python train.py --n_layer=11 --balance_bias=false --norm="rmsnorm" --qk_norm=false --init_std_qkv=0.0202 --grad_clip=1.0 --batch_tokens=65536 --doc_mask=true
Below are experts of layer 8 (counted from 0) of a mixture-of-experts language model. Rows are named router (the router's row for the expert), gate (a neuron's input weights, with its number), up (a neuron's input weights, with its number) and show model dimensions 112-167. Each number is 500 + 40 x the weight over its row's rms, rounded and kept within 0 to 999. Numbers have three digits each.
After each expert's rows: "gets" lists some tokens that make up at least twice as much of what it gets as of all text. This comes from a sample of Wikipedia text that the model never trained on. Tokens count by the router's weight.

# expert 10
router:540446469536544468470516452436495531540546486484484482526554480511539526528573461541468547556497514457548511472461500555546506341441459507514539492536464466652519501561
gate0:515539515503505487468460427468487529501504468508476499474521547443447486531495441481459513373465479509491511440525464554437427532454493496587552477460439522472543523509
up0:457447511462451542539499492516519509511531506518519540537459539540534447416541508523495554581443474550502556513475521583470511514491505520492491469458477520508472431568
gate1:451494497563524466443516462544456553540467535544454510498500448488475472495527536543473541515422459502470452510534439498487483526471470471501456530516497476516524518540
up1:415503445459502549491489454535502516475552480540508422462602529475487513528532501555517478516510452465466524523460549465463531515511551484529488497503506469467494490525
gate2:514510518532490457429479503533447488512595449469497410431513513526517451477558491496511488470489527519521454476541494533533539528549512552527526519466578479543494439583
up2:481489533558476487485519533540462514496478604588533502487529571502510485482548445529545531506505584479475578442497447474534500477548523453477538529475512536507471486488
gate3:458518470511545512478462468424538529415551485500578434500498505471463515516532533482466465591571506477518383501473545485550464477471490483476528522523472500542486508461
up3:448491491456455557426453558452401453526498537507440536528511570442510536468457457537495487550543512521465496480522527466472587539496529477473440508506459510492482481469
gate4:478491486480503491451565478536519539544564507562471555468535465466460573450476466523569504477469553473511527499431425480498481469486477451529496499531543521495447553509
up4:553501451534522489511467539480538519489466472498534427509531519442527495558567452556501477510503533475541460546480545561525459499527614546456544512497461533500511521456
gate5:529486456469518482498501517438479475535529517515468490532490491500472491541499510537478482503449506496449468432491453506504421517433513540531541545443478489468505464490
up5:393520473471490537580533473436521494526508469523502558517480559557466583510472542400472493516480507529502455582442478513462497516563532516514529440550466511484539526515
gate6:530447473505518533583521483426537550502519420521499501462512501551520496520512486571451495521426520521454497520498563492469454518507412547497462559531505429491519509510
up6:484467525546516528509511481525543547435514599569527496554558521500543544548481490527545530553523525547420434501504511480532572513517522491426491541462561524475506429512
gate7:488510467586486485481537498545513504500459429403526551486577561476509491516513491534557467529450478482471559545496463495529491522470460481575490526470508475482527507491
up7:514488496502492465522529582516459503560543481525476458489504477501534562510459504385438486466516512444517523435476483519441542472477473505524501461512486568563419538528
gets: " |", ":", "|", ";", " is", " –"

# expert 16
router:478507431517522473527509533426554477542493524472489508488539476575514556577487466484525566515482529495479507528464460507548561551499469474520558507561545559494518542541
gate0:502488530516466435475495503473478472556540560532474447523394412513500578546492509452537483494494522542478491434509487484445510519562554458503428457546523517451501522513
up0:519467508488480567563484491524502487498500432480491575453553466467478487487478468536521537493474472495523544556407494484536444524537464476486452475439490414497531590505
gate1:476474445516442516566499514487482466513520501509498554482418439554451386516505478520456552513483502527556526565540486450452523554541510528473545538512496532528460593509
up1:438519458515527491466447467505433470503443534563495573471478596542495529480577531557492479467554568478441508515545505493486547478498493458551511528507477488470490531526
gate2:507506482482502447539518558425575498528551486430488598459539485498546480501458558500502521484507473451468503455520591470495523529518466452489470421582623453564534483470
up2:521504512523558483514516548451537424519434503557532533459505497506558489473469529464472487537438477492555499514557438487506522494498461426465495463562519613545649535495
gate3:508517518568495505492520429467519483465542512539465518439509472574449496503495517472509464473543544526480512462537429435520511484516445452485551463536439569478509492521
up3:515469419495491566509523531495454507505478558548447562496535490401458503500550476485489514443579507442500487501565488571565469476496507527484517475457498499509519552450
gate4:509525534494553513497503460434519457460564528618508541506445489534483455507537515487460547533543460565445476449556484501464526437514504486566452499478448464538470482510
up4:467495523594551448472506487553503515490451526560490509498453463458519478472541474552499505525514467525536517596508512463479458445507513411463450404557490457547541525487
gate5:442565433535552461492473470462455493530482475475434557550457563555466466520488440408453531498466464490624517520427448531514542519541468534462361541560528525497491556551
up5:472486546569524468512493537473564477565550541492498484556573529490535545506515426475443511489536494489475499385437544477440446504548502520510430484532456559447504424572
gate6:428549558516534479532533488525466503426451546464481501496543445584459557528520537514482496517593566555422535517500558516490546490506541457502502548485433499513481571496
up6:483521548535471509541528471466575473470496455388472547535418512549450568494489527534490489465548561471484469569520484539552553471588502458478492552527456524430484536559
gate7:535560486475532523495525525426534576549493510483466566535523539529469498467585512525512586497471496470523504450544522498558549527528473501475492436564544537516511526492
up7:448445612571513467545475572413521493515476519497559524552525499476551461480433534498409544526515454480518435475485546477510481484572490518452512565526482450505477474496
gets: "\n", "==", "===", " ==", " =", " \""

# expert 11
router:506491430512532481546479454498565456502491569501443448490532498502549501503538453546494510523538481511484467490480436605554493441463388488490538487492476471638515475498
gate0:486471484482538532492493457479505533458540471478488521568454450513524472448521454523491529536454505500544443437584416521508504487563483431493492536486498476491543516510
up0:521432529490544478479496488508425456454538431546547525568548500483500510446554542489542534557554496486458451492528508508524501511462492457449571535483520461569503524436
gate1:486457482432498484408465485474526553535498471525489532483411451466495467498511498492512534466431495471487457445460496533489540514457574558489426509561469493536563522512
up1:443471483552514508590565484452484455504521500564523523466498523574538448474496481560460496549511510585491539508449463549467521491508513554488491578491515539533473515526
gate2:495548438512416461516439490506524439481540499519495529457472517438483470474507548613486470516559506525496448419486493510424445505461417493401504528493484474493436465524
up2:504456553471547498441504530509471546525543454550501541454448448522508490435497504387426479487446504525540544493514446484498473452542469527528457441551479419538491533466
gate3:583516550488559475539443493504540499572414589475528435525556490460524424487474513436507540503555513466488503457491486480486427510450418519497464482488544507539544559505
up3:502470498465503505497528521451517445437519501478523477462476492622496514518483514479508536537506448512570561527520559481506492494473579542510407555523518536493518439460
gate4:533494443500569468546533502494492474524521516515554506477528478543514494488513530501462493466514474480530453502514547436463493457534521529530478463541470525570489475464
up4:447524471510465492455506507481512484496542502532493539466481518517508542535547431507504565453487534548481508547460487530506546531474457447447572544463506445450504506496
gate5:496514546441550554507526511606532453492471520504474520540530539526548478501506471512506409476539482476464525495534413456416444504505509524551463456488476485554567507542
up5:432498570512547466521477443494530471524450599530538505531509559514497473463507444574541440453445423434441479441511474484446486475467457459480485534538413497557528532475
gate6:493511502491517505563459561446494556545558526510508534593526492540494465517421459488427489514493518513454500511544511569499581385455475473517532554475493466559514474483
up6:572485502479555540582486524534558523538486496534507422579477441472490493543459454495538468578504579488459458500469527565509547395520478460476506513556467451589515482401
gate7:392513461548457439504533476470561603536419507455487468494429492525530540513428472482505496513490544438504529483515467586516471506498512422522546420498553513502559556515
up7:495536548485447505508452497468463446535536519584507524471507382489545447543545448500462463434495463534501488513494533514489440464585478531562494429452519515589523476438
gets: " |", ".", ":", ";", "-", "|"

# expert 3
router:541484468523521493493515472433504461557515511519467507525501475531513525466586471565541493511505532551522536481430443553514541400448446437582527475554525473632574525473
gate0:465515437439534518395488506450527538541474487465520469539442475507467573484527474449499455435555567548471500520528464579475498539504532572460430490533411458511553515474
up0:519501495476523563561493505531471501481555519442500496493493474511616509466520477481485548522513468472498475425503547472526462530531506473506517527524460583501434521458
gate1:491570453503565511574474512554506542445506493515515510482520540469496477578446464482537632594498506431488462534462539477525501481507493456522469495594562483495512473530
up1:552566451429471533544513456545544495522531503471505436443453460420501478441522513457461517470536430469549419445490487472485535494482574430523478500537468452503476469480
gate2:556422448489537423530488500498504502493471474413473479517505546482481475487459465569524501543471491424529527514467440548633485453502494499477563551491496505509464525537
up2:529530521475450553546525537459517501521508550527503485511442466527487522531509580400450502489532470515404552507497504568490454477578461554417456510436466430485475603493
gate3:520534416542510473492461481483595474494522533483475501562499475461479487516536486485449548517504506474561515519495480460481522582543551517513519569455477558471532548563
up3:510419558483498467478451515465519511508511494533562524538496468472458445540497460404477497551477487509484457499524509435526441482492489522547552417549526516485486461364
gate4:529487503500611463514498472498470475534529447519458536504485512421470582512494437565523511484447458491481513503484537513530446497540474443544460438434491424475489519554
up4:477424444466420525543540444420481481437479418473483468516588475423470440567470479531537482565428537482553457507532481521462486488499475511470486560491460580468518504483
gate5:520509491487515526536536466517451507494502477504493510469486526461431504517487496461503509535500511485417516444485486476543473524463551515464490481594512526485515571501
up5:477476474540481591480515506473489488497511473609466597465522484528476524452450432502473433496474528479498499507561471430484493552467513476501463502539497526503497560491
gate6:441480552505454481502522447559486447515454557462440539464495524512484500487489513495467458503502583500524470436483448552431487516532487521475479539531421455490556496476
up6:463553500579457519492480495404501499521544506592467531431563613465494564530500584506477517502534500574458545480510553439534530462500540519542535496502503529500524475513
gate7:453478513558472494529544473456481543516585478439532454463467482573497505508531479510460464470563518493533493428523452551489483506498515555502533487591509575521523469537
up7:500507509566503511476561544446461496460553497510488545467512521527523558519476462522541516441531463540460533461513459496527516494512491534516541515590474556490462485511
gets: " |", ";", "==", " =", "===", " /"

# expert 14
router:513516408485605512492486457467469473516488484523509463359543537473435538547573427538546592494517481540495512481549467541508439543455412510476557471546549596544556506536
gate0:430571469529484516499486464522524480481426564510493516485513467500482538514455540432519528488475455552518505442457477586484518554467386488496533431498471550527457493521
up0:499495498441362501500441571476515504500500504549505452467541497494545518479507549505540598460595493503531435422470501495489506555419455525482472490516513542478486456480
gate1:529495545515512535573480479513459468479416484440460507482539473468440492466556466465545477587513527418432474461492421503539550528541520517492508569496535525474498535451
up1:529535437517457543423541572529519516446509515466569505523513511441511481489523465521488556468442550393474520486485487458464525497485501529481511517499448480511439431495
gate2:468501530458547478510490359553408525499481441517531514519475527455491417447395568499460520516551511510499565522588525451497502452465473528510486521448528586461499496451
up2:530494506482504480488502566475560484482529437507529601512465524495562521456504495530486501440446561406564506458521526496485531503548485470491528515485473547423420502462
gate3:567502508559444480424466499510495534459551453504472498453496498489561473523478586523487477452533492526404494492483549514462535544521561580518481514494532465534454528570
up3:541501483604447553419529476540494483480494500445477510525488428512541540526509506530453532542462417447451491415557536469516525477554486468519522594544494492538473501442
gate4:506468543529517490516506471525503549539531552403522452573496510527473447507492507471530533512547500523533479503496468531442461557484525481432536507539449491468465505507
up4:568483484433436489524497559545492526468448517477518490514501448516499457472473500532455506492617493552561540497498447507541528510485445502501484512469519490460493583442
gate5:523539464506493509568547504486475564486596540485531523473478438470553530537497459511471520556487455489516478453597506454491462432523503429439428459463490452476520487412
up5:508491433534548457524488485443524511513498485523450540472510500546550556503497513535551498544504391497480548515453482534474444540477492489477485390551560542512476517521
gate6:517468521562538540511474456487491497575508523571500403564473446526509448541460500483545483554440500465546506511458496550488468485519528471467593500428553480549488478500
up6:468506440426489491460414462530442510539461471455421484484508439397494499441474483490492527466532424422488479573477526526510473499494497603480478436508483590575438540505
gate7:487481530559490523532448522487505448493465462554572481468463507457528360516592459518496495521464519558473490494470436581568495431487531474473455498427599472597465488509
up7:514552493509484541500530523426444444509467482491558453445560492549542498462495478503482567461489486474515582475515479490515509494485455451542470555477464493530502517499
gets: "s", "us", "a", "ia", "es", "e"

# expert 38
router:568480495572514492450499480487546513535525539458457519488550539561486540478477480468570481502465517465463505508469457570569516520482451461461566536511539489574530501505
gate0:487553532508397477511502454492468450478550546510499552482439380486469484496557503513477446445481506526556491517570453540494489472522402489558517496413556416545534526507
up0:495461503501497504563496470557544575526442508520511558510515498509540462458548493500528477487419460504512503470489480557469451455532543491459506507542481516506525487435
gate1:539474561483503550517501489446559490446515532446523503507538562536476498542503560479481527524562482569508463556516480545531508495489511531551498505502522516477536459497
up1:458502515459417394469462552503426494506506502521512467538475447525527538501496476496476554533540447463564508406535447492482536541542479517455491459565421457533501504553
gate2:548437452514522467507503439539508513515500557527516513453569518573470500468487469575523486551450485551428505495541513506476461476531495513543491568501470568555472511470
up2:514483477486503536586489527522434495455498537498443470497557487469537549456497521430480495424511536495442444448540519473553425481497504547511522468454512532488536500526
gate3:506474511443587542487521455490505483449489494568431517488544560497523522502451487541529509505454498493480475559419507529604492438531497475516520444516429504483568508462
up3:407543536474523537479532471469518515491564604488533526502514552575448458527459505531524522505509409467501493465505581545580532474508544490451539524545479573479532502467
gate4:502548501531456411539525459452486441502472550522501573469549485591532502538522435587515515496489521508478548451593434514532540535545580447492470531466546527502497488470
up4:498483519480509491420482505500530485517425540542446435326488464435448511515510497543444502514478487461552415551438521497439519524543541481537511504482462473518487443558
gate5:556509452535516507468440472513533555470551469578470579511493496492496511457477439454542431494439487485471510546582488458508557478453476478472543526485504528529487522513
up5:521581479494480524509498528461522431593489478425509523497502523539509430437441505485491522472504464534488493468563542485493502558522460544512492533584516555457483458519
gate6:536511476499462515489599463466510520510470534532527545538407510513485534481508489493449514511499461462494500528495493417542533610482479476493416586505445428521501549541
up6:536508440516476479536576537449525519498575563503423507497463499513552535503510504614462540526494481466532474516585476455521498527478460501561521543507502552509485575465
gate7:514471552462514516525491471503449519504583487489536481489522444569505542485545492443473497528486443545501465505425455520586517437514493490526470431401458508524613538543
up7:499460546509417536482454446492590499560514490465490565470424414486454491480539505502465534455539496555441469437491460495449453594446475454557454528504453502561528457464
gets: " the", " The", "The", "ing", " first", " his"

# expert 0
router:483526440567499532483486477453548535533514549496383471466518521488487560532519517565526566545478557466529489506558505577462448477447399482455577508478497544533492498466
gate0:628572448553475446552518444475496498539505540507523588530502509537460537457506471519553455499518501480536520556486480522493518484492520528507554531554519515488554520481
up0:575480421484429519497554414525444437424458470505407463520474468506561560507484513454461523490469519531536455536564581532452535437417450465487537442530541479496476499429
gate1:617447481531560509520461480465546577479493511485502498481514515508399491496485550530464529484505532514504480483437481527444521516442506553474527446494555463464443551466
up1:527453493535453533448583564482515501519531498442516479451517555549586564514544461464485481474493514474502525549485496518475506493516435541505550412506517420490510523498
gate2:464544460509438525582572479445502566455578506424431475519536521518491563473465551507496509520622525448551454486525520535507525555469451482499467515514506472542453509573
up2:470586451497497523518511546539476528471485515432481505546517544400582576527478505473445535506575452453496489500476594524451443577511484598480452476507433516523523505468
gate3:540529502530547564492497481501468511468457419582435487480489528454511534492529524508600481518483533498485441479460423490502472450552466467485555473602452489535517519516
up3:546493532487522468452468495535570446503523522528424469548539484417517514471446501502432496515531469552504494444504534509547513493537452424461474441549509500507528554495
gate4:445525510514541462485460517576489546510521500523540535494459501553484487428448431505560438499496473485557536564474458494525527520462447468451501428549509528525518546521
up4:564465418464483549565530534507485533497471564541487466510513477466484535423459547525548496520488446441436565453538510478495580488508437448455457472467580551519551512531
gate5:473529536509423595494531451521521477520523467524475507512474447482467467523549523568527460566482424525478485546524496481461444541564460571472510551513531553458554541452
up5:598568476497511482459546415470443476541576556468445548469470482510464525520468504535431462487463480543522458560516488440498520398479582526506466529505525562460506556476
gate6:472510535554556474489515464498516461507401532513526450454447493560487468513409497442449548585502509505501519476439447539574526544490563436497446508518507510535509501558
up6:568549502496464520594417454463535551428572451598496495520551536487534542547528477513503494522520550505521532474526521540506557488461554495487495428546510474528467569451
gate7:425478493575523461475509499451535547503550491496466508528454433488513505404489517534583549527469459492536486512478504513509462528505528509516578485436505453515445495511
up7:498466550464537474427468519489471483555606551454506453450514420503484511476475503517455474532506452518562470492474478500473506524536518520496478494495495430524432508496
gets: " a", " A", "A", " School", " Award", " an"

# expert 41
router:492492383500518507506578502471532476512467479486416464536567552514495481526583506512481495579455473484539476507490471565538508493470424452458552520499568554504488576472
gate0:471470460454479509528403517478530503456505518428519465485555443596483494440477464479577485440488581521510518541502525513462508498531471529548468518500461493496515461499
up0:498442478484553567522493485494458521533416492446475435521573386508506488486534494550445420460394481487472482601458486506444577456464449488485479507484527456508496530502
gate1:528500473417451546528501526485485419550429487442462470487438431488548448478549490495482473532505511507510468552456539466503525446488509540553512528503490558466482560488
up1:439485417513427505527417508508543486592467550584508490444475520615526568434500471516560535477529506540526491479515512605490519494554475529486467524497454550497489567513
gate2:510473457499514485522511527505497529473503614463481497510582503506563466504499567500556427466472495501486492477521454517539508474488475434495531529463539525449470461577
up2:523463456548440514540527602557447484532490439522460476521485578464508506490503555466572488468456485531559447496531507502540448516490517474465499458545491480483514436563
gate3:534487460463500539495586519502474465501508513555427539402497494521548479561487487551492490473438548518566556549487436439455589569604492507558472539542504501445495436529
up3:496474448510499524517570503544491384558521459509445527549477509434506424489491504532521501546469460573548553496529478490486466491518503498514484472490521504442444431475
gate4:507439490491471527538547508514573506558440553456516501487565512558533527468507463465474482496424538499450501498489520549423549479563536489558571553486474499522471541537
up4:527544462483434524511456464561516430514486520468580446422439527444489502486483489467427500498497509549541503491474493522493494487453502518542562494445477519452528458459
gate5:543481511491517521545468500559515565518568486489460450493528465503517536552454553500531458507600501486529465442519521466547454451445493478457471471527555498486540470563
up5:532524508477471545470548482535472466512453506448557437483466515481480497449579504411486472541493519479490551550470450489460540481546467554525497527499538533519504506489
gate6:528458537464498508495537522425468470415593582463490558535529462447414461513427539515401507456509470556454482556471512480475533500365523498481494489452501513491462488537
up6:513536492476573512496503440469521483530526520435426514446408515546591515494511465472541554510537478531486571504426471558547537521451504490573544493504504438508506507579
gate7:430519559580481512502561514529537481532466453429457473559467583445534589468490493508534454542493477457479466579548476521532461521478497447486487542504437468587547418462
up7:486444473409584481543546530503494528468565449400577435600483447527471484538573500535506547524482565513475526576593512489468515472529505502476535508523534515451532478451
gets: ".", "s", "\"", " him", " it", " them"

# expert 45
router:488481450445501502466590562460551450539479541472390513557497555480509505470487519500514553537556519450581530494481460553517448547469433482556563517544506494491516541535
gate0:459470448509551475514518480466517493504556464586486517446476514560447577485521465493502494552460486525523531535590390521514483519525518477549500527487471463508500458488
up0:466546455504525518455494437511496522430515477385548552507470500560517516466477525541503444471488502430575460532473474497506538447624566497531498519511468532510550503480
gate1:585439519552521495511567471570499463467550489490461500533426418455558497430571450507410494471501525493553518529487461516509471560473537502519488534486438500539484528469
up1:501460535544516468475518422517522565585514547498489497449489479488490496451562493479485478483529452441514513507530545558498434516497588526520399554479519525482533489558
gate2:480496470508516566498462472525574506492462515438497539549566492508499513522435540482504437555500500502464466476476546506520486492580487427569551591530567557455473494553
up2:486505522460506518510543514440541527472496478495555602472494513488575445548577500494455568489497412494590527546471508505532531494502488504503495548517536511549466500489
gate3:508584541557479445518445515468485491504556506460457511465549480486482500562558473448474498452528504586528391493523477572526472538457462471451460451452491529533540489485
up3:486445415504516453492462419555499530537459522520488426432480534535458534475478518483493548514445389497446515488533467513540533494516544535487550434616512538525546505550
gate4:496520473468482601453438443471495480460563494517541411486573443497499551472474484426476495583512518536479470598467550470444529449478527551491559462449512484497549478505
up4:574523504472511604513540528498508487461496427510522504534544427491514448423505487490448425542492550577539494568424538434520490482527533529534521497503563494485500530468
gate5:447549500484517502477489436512458510526484497528584608415474619533499448421499500491589435548506516590599576444495465516493519478514527452553480554497519475469505503435
up5:553502471446536479454560474530468529576515459446549498529462505487487518461538525473447505486537496460507520514494509500501463452588497492460560497541428487464595482472
gate6:468491513451501438497478559508486454507444491571517512446592490425479420513490497517513514567487481539487518494453505507387473464528503469460487547512550557499526531453
up6:521481498458551492414475522520488494466440446560544517467488542490577454472433502464534475468505458520496555428467501521556463473465539434542514571542528464481427570481
gate7:554484510463519483519522512496446438522413502496590419531474471445526503509470553479494488478580548539526504508496526533502534556494468499516471589623460507464467484459
up7:541458457449538439516553455501485525461546543560498424499439493554488479527507559414478556442502508525548472509485465505486471551488461460472424489525506476500453516493
gets: ",", "a", " John", "o", "man", "i"

# expert 22
router:459471459548539481502504569453530555533460559420496543493582464510477506437504466512506513462436519513495479478553473568571541473401463473505552464571524531500480521548
gate0:532519422421498428492574437506608535439475415430459516548537522468520415454539473522469474479536506532520460527508456468540505526534508439560525493518468478492509557506
up0:496483505559496510461449541498505499514445565580459486472551541498471558561532577583469507495519506504461425452493538415462452527481552476447509502460520559517465480508
gate1:509463556535501442554558496454530552531453606503489455421479470450488516524436513499479516534491507522464485479519538523413566468441438522511533523472532572469517520488
up1:624442532465527422510569559530536495482506454480490536462462484444484433469541485498455510428497505506465442518535498496483533556406503545537509439492569514448511527447
gate2:494513572467447490509586554474556548470575468544497502465463449516494513530420508547525500509440547522477505459530432437449534467503465476526491541490500485473541492455
up2:490421603483432472632502471515589535505526473511463532453454506552531442572474521563512498494473499517420431460511461434535485448455521489523520527496542524508508501356
gate3:458467540503496505531575549466453495529569478436537448495591481470589542454512441527495575499538536545479448431558472514504477433449491460486506500483539592503499497475
up3:526490536564495460461547519483486550481509472532509532527473514544469472453507535495579448496411492468506551510544459518510487468556456470553452474525494562493518472528
gate4:498544534497508459497519490512496441505487578485519496572485560474510494541397521502506507531487561500444522467488544505512535511429498434488454517488504564479500470464
up4:544490453476441501509493533526532516556480538476540525466456529417537548422452525500435548581459502506422498458532517523442529491585478514503514522515461531468444428455
gate5:488569473552485382550537476495464559554517469415552513456476527501483549487474500517459503477529483555500562522509445500474424425524484469540529461531562429524495615489
up5:482434503502505473538507534576456512513405551496462489587473505546565522477452545559490469453570539547519496518490546462523488485545553508499488469550493573474493522496
gate6:570463476517547502503450557522487539474603529525523507565487486458476564541443483497445497474519469447571565577450556558485487510425530475459457492520538429489491469534
up6:460498502484527493591414502464550505426497477528416473560497539461447535447483466507442496481432460519488530571478526555564469518475520501466506572476470447510557486532
gate7:471538482438492439485535510480477603513548443427488526452560527488532500522514586462562506495567527559469490527505430462510433509528527500540504497497464530499515554527
up7:526503481551488479548542469470542509511452520574535565492500561531531515445572433487551504594541512494514546470540515507531442531497486445531516514559545451516526563523
gets: "\n", " of", "ed", " by", " for", "ing"

# expert 48
router:463495480543527470485490439397521540522525465491490481471462531537571538541446457546475537484494507489532507451520486597564553496506450485486576539590466453560540549498
gate0:482514495509474534534495523527514500491442467509492443506526505556504574490432576537457534440519435508472491481519561550486495494523541516563494458512482430458571536476
up0:496470457606509441521507502509587541533417457479503503519517497464489401459464498556508510516486508499551546505499502513511549457455440533555466525511536486551494497483
gate1:516454572453472490465506461513495522515441498449564448422456533506482516525476482470486536541451541600509497548530532509537569481512485508467526511512490554505458533471
up1:505549438533538510432511571505518530445586533567533578579536475475441473486505543503498449468494518498508513481451531477498488541433529447491526478433488496463492469509
gate2:509511496521567610529546512436563526532496463495503533468451496502533492533530445496448568445525501505448456520447458547460477492480531424563513478565472476520455513529
up2:516422530452521501547453492454576488506509434540474599537444514484480505490513450493468531433485563519451489504525469578508493430523488527488456453555515573483516502439
gate3:462508478500447509456427575473470439461565432513497487482501555509572464394479532467489515479494452520541470479463444561537418491479546518473472557557522421457464518482
up3:447434482546491432447484470498516487523487558463529513470468437520459487456480524518453401534527507488469491460515435436440472518564488464483522531498489523430581452537
gate4:468521489525547535559491501505476566480417457442518564549488452445487505441496488567457491425491530491547485491495525535551524552516529433546532550512511489467495529448
up4:523477559485495593548458476464537480498519533464465535506456490447526448492427496554468468497515497497488448456420486558526515541464495470477468422552534485511496544479
gate5:469440530536491479503537530485533517534521466489465456541492501541461539540475548543509572522538487586564465488459511525464531487490528441528514472488503445505420461566
up5:419487500475448462512466529500417447495513501528418538467484399463453535572447510515497485515474478605528520536465488458518509525524478538484502523523474419508530536562
gate6:434490521452545548510470478554522426474446561472460516474463527529564452472489447505496520502512442492500495444466495525586526484567497486488537476496498570550453556544
up6:479568506479544496491491516528525467526464491485481408494478475487473456480501480587498464475502467500505495500482487502481477503480468454467469407546484441480530516414
gate7:538500459522548501544504480500563553506492515561502521506475527528509560536486505468479472518513557498524561531480525545505468491485494576428564556544555492513422546412
up7:484572481573461505547438513385474504511535552505507549471437508488493532598502495505452442517487500533542468491498528535529536477472505477480491543551464484498583517512
gets: " |", ":", "|", " by", ")", ";"

# expert 40
router:467504454525517447523493563479520475559506427466466474488505514535464515512482457469536527476460547484536508529484386539531521495451455478544590486536588501512494555586
gate0:555472470554511530456493434592465495540523538435441446471504457555549591600451520485406525548507540469442564513432531502518495467458431520569431556583552499510463503470
up0:544510531533551537491531478458480545554533482523522603449527548475467557508560502530530526508496497510433495452489493514491504540547474572524504533463533510467526544559
gate1:432563502524467532559479471527517463420522554535585484531519547485476508478499475530433566612494498459583509519434512511468489572471469478568499602504454561503505556472
up1:434531587545503475481501458536507412513459480493516553559506460528480457443479483471512498572561419517506491485486549429484475512476490494550517617487511436531507519512
gate2:526492451410517541408474505543509478454462478495525506498528510525482468569583487455509567510560531513530471465522483514507529590469523536592505484471454527424482519522
up2:543421550544474467426411510528514452593486517492525499516473501508572422491548523520529545529542507530466555431548508499501451477544468580538461557484498515488479483411
gate3:532525456536487494572571460450501442497582490456507476495484548473486474515418466475488498524497534474512412444548429497508457496561486459475556488494539490515564462486
up3:397473485447486569486554488558454565499462490471440548603469498544568581544555585493481427434505404556480518517431585418440508528555530455500507488495520479513488512547
gate4:476488560532501530576443484439544393586485496533522430504539513560471496504527490452505444487462484496492473507488446479495481509428494509487493546484473465501568405523
up4:544458509482508586469512507538494464496543457520509466588527534530440498475568529566532549491546471439541455509478526540554466409381552554504470478510506400493547458473
gate5:442523499520519506500400538412523559433531501468487517526485433459528445518422541499499448531540544469555454507545446489499544543539533548563508490454534472528488531539
up5:574498451492535524523524468514454460524564457516478516553504536487499600502499538474495550470513538565511500467542539438472493479402481522582422507458455503554494483500
gate6:438518438532529570514417557561415508504527431485462472523447439448515567464467429519530525522516421514445494478513499529525478437513521443506492455561548501527459546487
up6:484549490524528503468503465453582524527534512529513503519571552551542575508518521495506511491456497540524495447499444520557531446443493536491515479500494476492518469568
gate7:490543520450521535463507497521492561464587546498452521491450470510503523513481540489520470475505535535540522478452511453569450454517424501478400552458492437483485494548
up7:446494513504494540533555520513449530460516488436482467492521471493472439528521604570511547555589515495551500457496562500507464487543534521414466486499492520466505517489
gets: "\n", " an", " (", "==", " \"", "==="

# expert 2
router:504481455537513484487544461492543522544546498507523481450502527540508551565464441537480539491437493488545564488489460542557550465461431483522501536543555505561486512488
gate0:492472492542469459554573507537502478503531523500518496493540528504590463462480447487432537510416480452522600492469482465438449477570478486518459441551489549493472503471
up0:482438530453516559536497440555447479519438538455488508488540454503502475586526479465514563556537546596496512424436498584529522494470474506564486542449540537514465448461
gate1:493490519504543510545514539461513535526538536434478514476560466524459557527414532529473519533515479512475532546506599520529449516498495502523446495449466480456394483486
up1:575523543510486470484535507428524499612557601523514533501434490466511504480486503537499495526490483594525495435505467464476542462541460508449456538535409518494484467495
gate2:537538513465566607606495483477514521529496491531536551564537548542522486567447534462497503464522491486497492476506535507467520570524533523527460502492531489440393535553
up2:465568564547505466505438523547543516453500551465531489439553510486455540497503524516509502515532509499505482532532477534519446526543500467547534486485476558558520524472
gate3:465462536481506568482495461464542520594508448472490463431459433469505486502488496455502427456587479520506582516514470452505500469575452497434481517571455513547552535426
up3:565521534493555542492586417532517560501540444456514488493551433455499476441500471483469458590477493515549531471468521489521493509487479435445459520423552483494541559453
gate4:455496499570472486536531467553461443461487455578560429527487514521472499604442495485563508491436447545510510547507515462530491543478592471472479425510441552512462485482
up4:455469503500449533513496431494510556523457524500515518522488503512533484464517527521532523577488491546483569526461478471469411531496514508496481525450486484481405472510
gate5:494475480536405507498580503501515443541495503480474485532439491491507444495487483462444527458443518524504497547556479478492534510571452563484536482432514537551588514452
up5:503439407476427484487522526471462489478485539470468521524489553554501546531551464545496546447496467546514504532468551504460515517498511496522484542527515502549515422543
gate6:503519453497504472524523514503533464443488457461490494493533551381517443540476412566451497485468515548471573492520487533600503551506497578548401537490527472536493484575
up6:550538535514520627500572539467493584482494471508513468471583456462477502504482486445542528469578483520509484551469464542509505468523457409513516415498429478542522582450
gate7:452530520497480376482430479453537446516511549530489513483571506522500510487545556527517518453496576448557418539438576570471553487557454574460522484495515444523571453586
up7:522551540491552492468564528575470504476509530461504480540548544482537512517472515450538570478478533506539578524557494513445438478483509508547462536572470543502558464549
gets: " ", " his", " United", " New", " American", " English"